config = dict(
    experts_per_token=4,
    hidden_act='swiglu',
    balance_bias=False,
)
Below are experts of layer 2 (counted from 0) of a mixture-of-experts language model. Rows are named router (the router's row for the expert), gate (a neuron's input weights, with its number), up (a neuron's input weights, with its number) and show model dimensions 64-127. Each number is 200 + 40 x the weight over its row's rms, rounded and kept within 0 to 999.
Before each expert's rows: "gets" lists some tokens that make up at least twice as much of what it gets as of all text; "mostly gets" lists some tokens that are sent to it at least half of the time. This comes from a sample of Wikipedia text that the model never trained on. Tokens count by the router's weight.

# expert 11
gets: " ", "-", " |", " re", "en", "–"
mostly gets: " re", " F", " Re", " De", "de", " S"
router,269,197,269,276,234,248,233,196,240,216,210,147,218,241,179,168,207,233,183,208,244,268,178,159,190,281,153,182,221,253,180,208,179,263,250,218,231,203,174,205,258,177,166,223,151,245,161,216,268,165,207,210,207,239,174,140,244,196,270,246,151,167,164,186
gate0,258,187,167,226,217,250,226,228,228,202,124,222,203,181,194,252,229,110,214,182,227,212,166,163,257,212,158,181,240,204,219,182,110,182,226,165,204,204,196,184,206,149,244,197,204,190,178,214,248,163,219,204,242,187,188,168,182,103,248,174,202,179,218,144
up0,182,137,227,169,245,183,245,213,230,263,180,198,264,198,200,217,224,145,182,185,220,230,208,192,173,233,219,264,195,199,257,233,285,265,193,211,217,206,226,137,111,200,238,218,212,180,226,186,190,196,169,206,195,169,208,210,281,242,247,176,252,229,186,184
gate1,186,293,203,234,225,167,135,164,173,144,203,157,158,252,155,199,120,253,229,189,156,205,180,222,139,246,211,238,138,216,186,173,155,183,200,223,237,271,262,246,184,187,156,169,210,219,136,262,269,144,240,241,239,239,208,197,188,172,214,250,226,198,224,194
up1,185,176,185,111,158,216,207,208,276,195,149,201,309,207,190,252,212,190,203,229,201,172,249,193,172,195,120,154,255,230,182,189,205,216,235,160,190,195,178,292,185,213,188,211,187,209,197,234,240,160,176,178,232,240,211,220,159,214,144,152,276,210,183,192
gate2,143,214,232,199,227,273,226,231,202,240,172,229,154,244,192,212,133,223,149,131,209,261,190,147,161,160,177,227,204,134,222,199,149,204,196,115,213,168,205,209,157,144,215,202,272,166,259,224,191,173,176,213,152,247,192,203,277,142,299,168,196,266,158,184
up2,179,154,233,251,164,187,177,156,266,210,211,190,153,230,197,215,197,131,212,229,220,192,220,163,176,168,229,189,174,220,205,179,214,180,239,235,166,189,216,195,213,174,155,135,151,192,146,174,196,222,169,232,301,144,227,152,206,212,162,201,131,201,122,205
gate3,221,199,194,215,187,243,222,141,195,266,209,240,205,156,206,152,197,114,221,197,187,245,172,213,337,235,184,239,234,244,227,233,198,161,165,157,207,215,180,201,199,206,174,181,273,217,244,230,221,143,210,176,240,173,228,203,151,167,182,190,207,232,169,125
up3,163,200,216,170,211,280,211,195,221,213,149,203,295,192,218,172,180,216,247,195,177,211,238,190,197,184,194,298,261,213,212,171,220,242,222,191,167,186,226,193,198,149,289,270,170,154,224,168,167,192,212,211,209,234,192,184,192,157,157,175,291,236,173,224
gate4,186,189,229,253,222,126,216,125,238,190,192,198,214,173,201,243,186,78,206,238,284,192,243,167,215,238,262,258,165,261,166,204,186,176,276,162,184,216,111,190,152,161,182,249,157,198,96,204,170,163,215,267,154,159,195,187,222,215,200,236,204,228,132,133
up4,163,203,238,215,207,165,203,166,168,197,131,213,222,244,266,220,206,185,187,178,140,194,126,203,198,184,167,173,174,155,213,207,214,241,242,187,253,229,225,180,246,151,229,205,153,139,226,226,230,159,122,170,173,228,160,196,257,206,297,225,103,204,213,224
gate5,170,156,175,257,251,172,195,211,236,172,205,261,171,251,215,148,153,253,253,153,159,251,218,151,191,143,239,136,272,242,248,206,176,201,138,123,258,129,183,177,224,166,191,230,148,212,246,198,217,249,153,159,151,199,192,245,179,167,263,211,219,153,147,199
up5,233,180,190,184,234,174,213,221,268,222,234,219,176,260,186,163,204,277,196,201,178,257,237,187,174,184,178,168,223,135,179,203,232,138,176,141,168,192,204,226,225,177,157,236,176,164,212,217,226,190,168,225,199,182,216,198,203,243,245,259,225,194,175,181
gate6,198,155,244,183,191,210,199,167,274,173,224,230,189,189,231,201,137,165,256,189,271,212,137,197,116,184,181,204,279,267,169,238,143,124,193,305,175,148,233,227,179,217,163,230,153,245,205,217,257,186,273,205,172,226,225,176,216,214,213,156,113,212,255,183
up6,209,203,241,200,217,197,193,229,177,258,230,220,221,86,126,191,259,225,198,214,105,157,230,194,222,188,259,226,119,223,201,245,224,200,215,188,167,221,177,228,286,142,210,181,233,204,157,193,236,207,279,154,141,238,150,175,240,168,188,205,230,255,131,213
gate7,215,185,216,179,292,141,165,251,187,242,234,174,222,218,184,240,141,216,267,162,154,239,181,210,174,170,181,103,175,196,170,210,199,126,159,192,205,153,137,251,286,198,256,174,221,236,236,173,238,151,215,182,209,198,233,226,246,179,260,196,148,254,136,233
up7,247,200,126,178,251,178,185,209,180,170,212,220,219,242,218,145,238,192,231,221,226,201,229,200,243,198,193,201,219,200,186,189,219,145,195,136,134,172,129,227,228,213,239,251,202,199,250,210,178,176,205,154,151,194,179,163,221,130,215,211,182,179,169,192

# expert 19
gets: "s", "-", "==", "=", "===", "|"
mostly gets: "=", "tic", " Film", " line", " record", "s"
router,177,254,243,206,149,222,194,230,128,179,188,251,245,149,260,239,185,185,201,227,121,175,196,237,304,181,172,184,161,247,197,213,111,196,178,223,197,239,217,176,290,203,204,178,186,212,230,195,128,207,191,259,226,111,170,185,161,203,173,201,250,223,159,197
gate0,167,139,171,142,158,180,188,211,240,248,226,165,220,189,170,178,134,194,269,143,172,242,235,155,214,261,256,152,195,118,200,221,223,224,170,203,249,246,247,188,190,203,199,96,187,189,208,258,217,175,221,206,213,251,218,183,175,305,233,242,227,155,225,219
up0,266,191,248,235,203,222,170,133,133,113,155,134,180,229,261,226,259,169,154,128,200,191,210,201,225,157,223,218,238,265,272,185,240,209,181,210,241,254,168,168,280,173,332,153,137,277,138,219,126,204,211,213,155,226,197,225,202,157,164,209,205,198,203,153
gate1,187,209,216,182,225,184,154,251,220,151,265,205,179,196,173,216,198,172,207,184,181,193,148,168,199,145,229,154,217,237,138,164,173,250,175,168,186,213,175,171,163,134,205,112,227,251,153,208,163,218,241,144,235,220,204,199,190,225,182,175,153,129,183,147
up1,224,191,155,256,207,181,200,199,249,338,175,152,276,203,199,260,281,174,197,194,193,195,146,185,187,237,229,180,160,199,223,172,342,231,213,186,156,185,242,252,200,221,156,177,120,225,228,195,268,197,180,241,202,252,251,180,182,252,114,219,226,272,303,225
gate2,154,208,251,208,160,177,158,219,219,211,242,237,232,184,237,236,83,262,224,169,218,222,164,169,211,201,240,232,123,199,222,168,232,231,199,168,241,186,207,198,237,222,123,99,163,156,194,190,144,151,199,133,182,185,295,262,182,208,242,215,290,190,211,238
up2,219,269,204,181,253,260,230,273,152,233,152,199,230,132,246,231,128,216,208,275,191,241,246,131,184,154,163,217,219,303,191,169,224,214,215,245,219,213,180,218,287,222,147,235,177,190,178,173,210,201,119,112,182,141,193,185,167,238,252,140,205,215,205,244
gate3,286,235,214,258,207,251,243,199,167,158,183,257,222,165,174,150,235,157,161,96,142,233,224,198,290,240,200,242,240,176,232,236,189,162,206,219,168,232,151,182,225,152,203,128,228,205,193,183,232,271,221,161,176,162,209,237,217,210,240,211,167,186,157,233
up3,194,193,170,210,165,214,223,134,140,176,108,154,212,133,230,216,169,256,186,189,233,209,262,178,244,165,259,182,209,180,165,217,163,172,183,271,152,192,222,244,209,151,239,110,180,174,228,171,187,199,220,275,162,148,216,182,152,257,232,175,187,230,150,240
gate4,105,250,182,172,147,188,342,159,204,274,211,223,234,207,185,203,226,187,225,260,180,264,214,209,220,236,229,216,192,215,244,201,223,240,204,194,207,135,184,141,220,154,183,195,199,199,179,198,232,131,251,232,153,217,210,276,219,150,201,170,220,161,193,166
up4,231,230,248,245,206,251,126,206,212,217,266,175,157,193,278,193,157,166,190,297,279,143,119,256,199,122,160,186,110,137,199,199,202,223,267,192,239,201,262,145,201,253,198,208,187,207,237,181,151,215,175,167,278,216,181,108,137,266,191,222,248,192,190,102
gate5,126,244,222,157,231,72,187,237,222,170,199,196,234,211,255,211,199,157,221,223,200,239,146,182,255,208,261,140,130,204,219,208,243,151,168,173,231,139,234,245,146,144,219,222,316,210,193,223,166,210,226,259,179,217,190,154,222,180,206,218,182,160,177,146
up5,205,158,198,167,114,240,221,194,227,173,169,116,185,189,159,93,144,179,201,107,264,231,208,238,122,252,181,280,251,143,173,160,175,252,215,239,248,184,217,195,203,205,222,193,176,165,158,205,218,199,243,152,223,292,201,202,207,149,207,208,169,191,190,233
gate6,216,284,227,209,143,212,230,225,224,164,183,295,184,228,188,192,225,186,175,179,236,154,193,195,193,211,244,134,244,192,249,228,211,220,206,217,197,145,228,189,212,239,172,194,233,183,221,161,205,191,249,212,266,201,204,263,230,147,169,180,301,218,219,207
up6,155,214,138,176,185,132,221,240,218,184,192,160,208,256,207,218,167,240,147,185,141,214,125,181,197,157,174,280,247,155,184,174,115,209,224,255,214,218,211,184,115,139,187,220,219,154,182,199,190,255,179,132,145,228,149,152,219,164,194,224,214,161,255,159
gate7,220,169,260,241,214,217,161,207,239,219,174,137,191,196,162,200,145,122,165,201,124,163,199,196,124,216,219,213,172,196,205,251,156,212,237,165,192,212,237,197,254,258,210,173,181,244,194,242,168,228,222,242,229,191,155,293,198,186,143,218,146,196,180,168
up7,195,162,156,216,170,215,187,261,227,199,228,226,256,169,243,114,275,229,211,181,163,184,196,252,198,205,165,278,128,175,211,248,186,148,190,135,240,178,232,144,227,166,183,169,180,244,160,203,217,215,241,169,209,222,226,239,269,195,193,306,169,276,249,154

# expert 8
gets: "\n", " ", "-", " of", " Vi", "le"
mostly gets: "\n", " Me", " Bo", " Vi", " Mo", " Sa"
router,204,167,288,145,276,173,220,182,107,189,212,213,194,236,190,217,196,211,202,181,217,229,151,152,145,210,224,225,189,188,196,265,165,229,190,235,219,236,183,176,154,173,252,169,207,224,153,181,278,166,156,246,184,124,130,173,185,190,139,261,180,193,241,193
gate0,205,308,251,189,206,131,231,201,194,226,150,228,203,154,266,240,228,219,219,138,194,232,216,177,161,187,221,213,240,204,184,189,209,144,215,201,209,190,176,200,162,176,129,232,254,187,135,118,187,159,238,208,248,169,193,202,207,219,183,196,278,168,222,227
up0,173,219,212,256,111,197,150,186,189,187,154,105,230,200,195,203,245,249,233,143,183,227,68,232,209,254,239,190,200,217,206,178,189,215,146,194,224,169,248,226,206,178,201,184,175,197,248,178,158,161,228,179,213,217,218,215,226,257,207,257,132,183,187,135
gate1,191,189,260,194,177,189,211,180,199,178,180,206,186,255,225,226,223,285,151,187,148,204,172,188,139,133,293,135,150,146,196,189,162,176,158,218,184,226,230,179,237,223,230,119,214,203,149,181,194,221,160,209,163,216,198,230,197,265,211,231,116,204,188,230
up1,233,123,246,171,105,149,191,136,181,206,233,213,188,218,248,192,146,177,152,188,259,222,198,213,240,210,269,146,166,178,219,178,160,181,191,208,239,200,232,178,262,224,162,148,138,207,145,204,126,239,173,190,225,226,182,137,134,204,157,216,150,194,179,220
gate2,207,227,144,134,265,221,169,194,217,197,253,208,124,218,104,214,162,193,214,207,236,223,228,213,194,263,108,143,231,198,128,216,133,182,257,217,162,232,190,204,201,157,212,190,267,210,149,173,255,226,209,167,189,189,217,196,185,245,220,175,267,133,261,164
up2,218,157,221,224,206,215,202,230,211,214,278,187,212,166,217,246,235,162,231,213,150,228,232,252,180,213,204,282,166,257,255,221,227,179,175,258,242,221,145,206,203,183,215,188,178,212,260,233,200,183,197,159,268,245,183,185,225,246,190,233,211,200,110,230
gate3,191,321,218,155,123,175,189,184,230,235,234,254,176,263,236,165,232,206,198,196,184,184,201,246,201,263,243,217,272,236,204,141,179,218,200,61,190,200,233,132,226,289,121,151,174,281,231,211,204,192,227,213,195,225,164,183,161,249,211,163,239,164,189,184
up3,233,265,186,164,201,227,232,186,201,205,239,247,206,232,237,225,171,230,157,176,125,224,195,207,178,245,199,215,242,155,182,190,121,198,248,176,194,201,200,131,168,267,164,165,238,227,216,157,234,206,201,262,196,166,178,148,120,208,214,187,275,210,227,185
gate4,194,194,176,172,239,211,255,109,213,206,205,266,153,233,227,221,227,211,239,201,156,203,152,163,232,90,231,187,163,276,237,183,197,187,199,218,203,212,207,208,224,277,235,220,152,210,277,240,244,251,206,143,139,221,197,190,248,195,173,232,253,216,239,174
up4,133,209,225,201,194,192,150,211,207,251,149,200,133,259,193,193,231,183,194,194,156,188,232,202,251,137,242,215,228,252,209,177,153,253,155,196,170,201,147,181,255,201,147,231,167,266,199,246,240,233,194,146,201,97,235,235,217,231,157,242,174,184,138,143
gate5,180,163,237,195,115,227,182,218,172,250,210,198,232,169,216,253,202,201,173,62,172,201,202,114,129,175,211,248,189,208,270,221,155,142,238,191,217,250,264,173,211,218,210,228,177,206,295,205,201,159,256,230,147,208,166,230,211,214,205,179,161,188,249,220
up5,173,200,212,145,192,212,221,142,160,221,127,230,209,142,183,262,170,200,202,135,147,182,199,205,113,261,204,225,184,107,217,237,211,170,201,259,215,187,202,254,156,127,182,228,181,208,214,237,190,176,219,274,97,149,153,259,162,249,193,197,186,201,249,210
gate6,162,162,192,229,133,297,196,234,134,203,227,215,216,154,203,226,167,192,183,147,165,208,69,216,154,237,162,202,213,178,233,222,193,291,220,225,231,153,211,218,209,199,210,287,235,172,253,157,165,227,165,184,112,190,227,185,235,245,190,183,136,221,187,147
up6,267,251,223,240,169,276,196,236,213,233,182,200,134,213,250,298,211,155,215,164,178,198,171,167,161,153,191,224,219,142,225,188,223,160,220,188,212,206,136,147,146,209,130,213,198,189,205,172,183,220,201,199,175,241,167,183,181,186,245,222,168,217,211,248
gate7,180,131,179,205,183,163,154,190,188,174,178,176,156,209,222,255,178,227,142,180,221,119,161,211,171,237,140,189,203,210,242,201,214,143,172,214,158,209,267,203,253,223,198,198,201,198,191,215,246,218,216,200,169,220,229,180,203,247,214,185,159,203,196,183
up7,158,97,186,191,157,213,174,243,227,169,202,194,159,196,202,209,207,173,118,183,202,223,203,199,179,213,196,207,250,215,165,144,146,286,185,144,174,280,226,164,245,214,109,211,202,221,170,159,207,133,230,216,130,218,196,209,156,132,233,241,298,213,210,130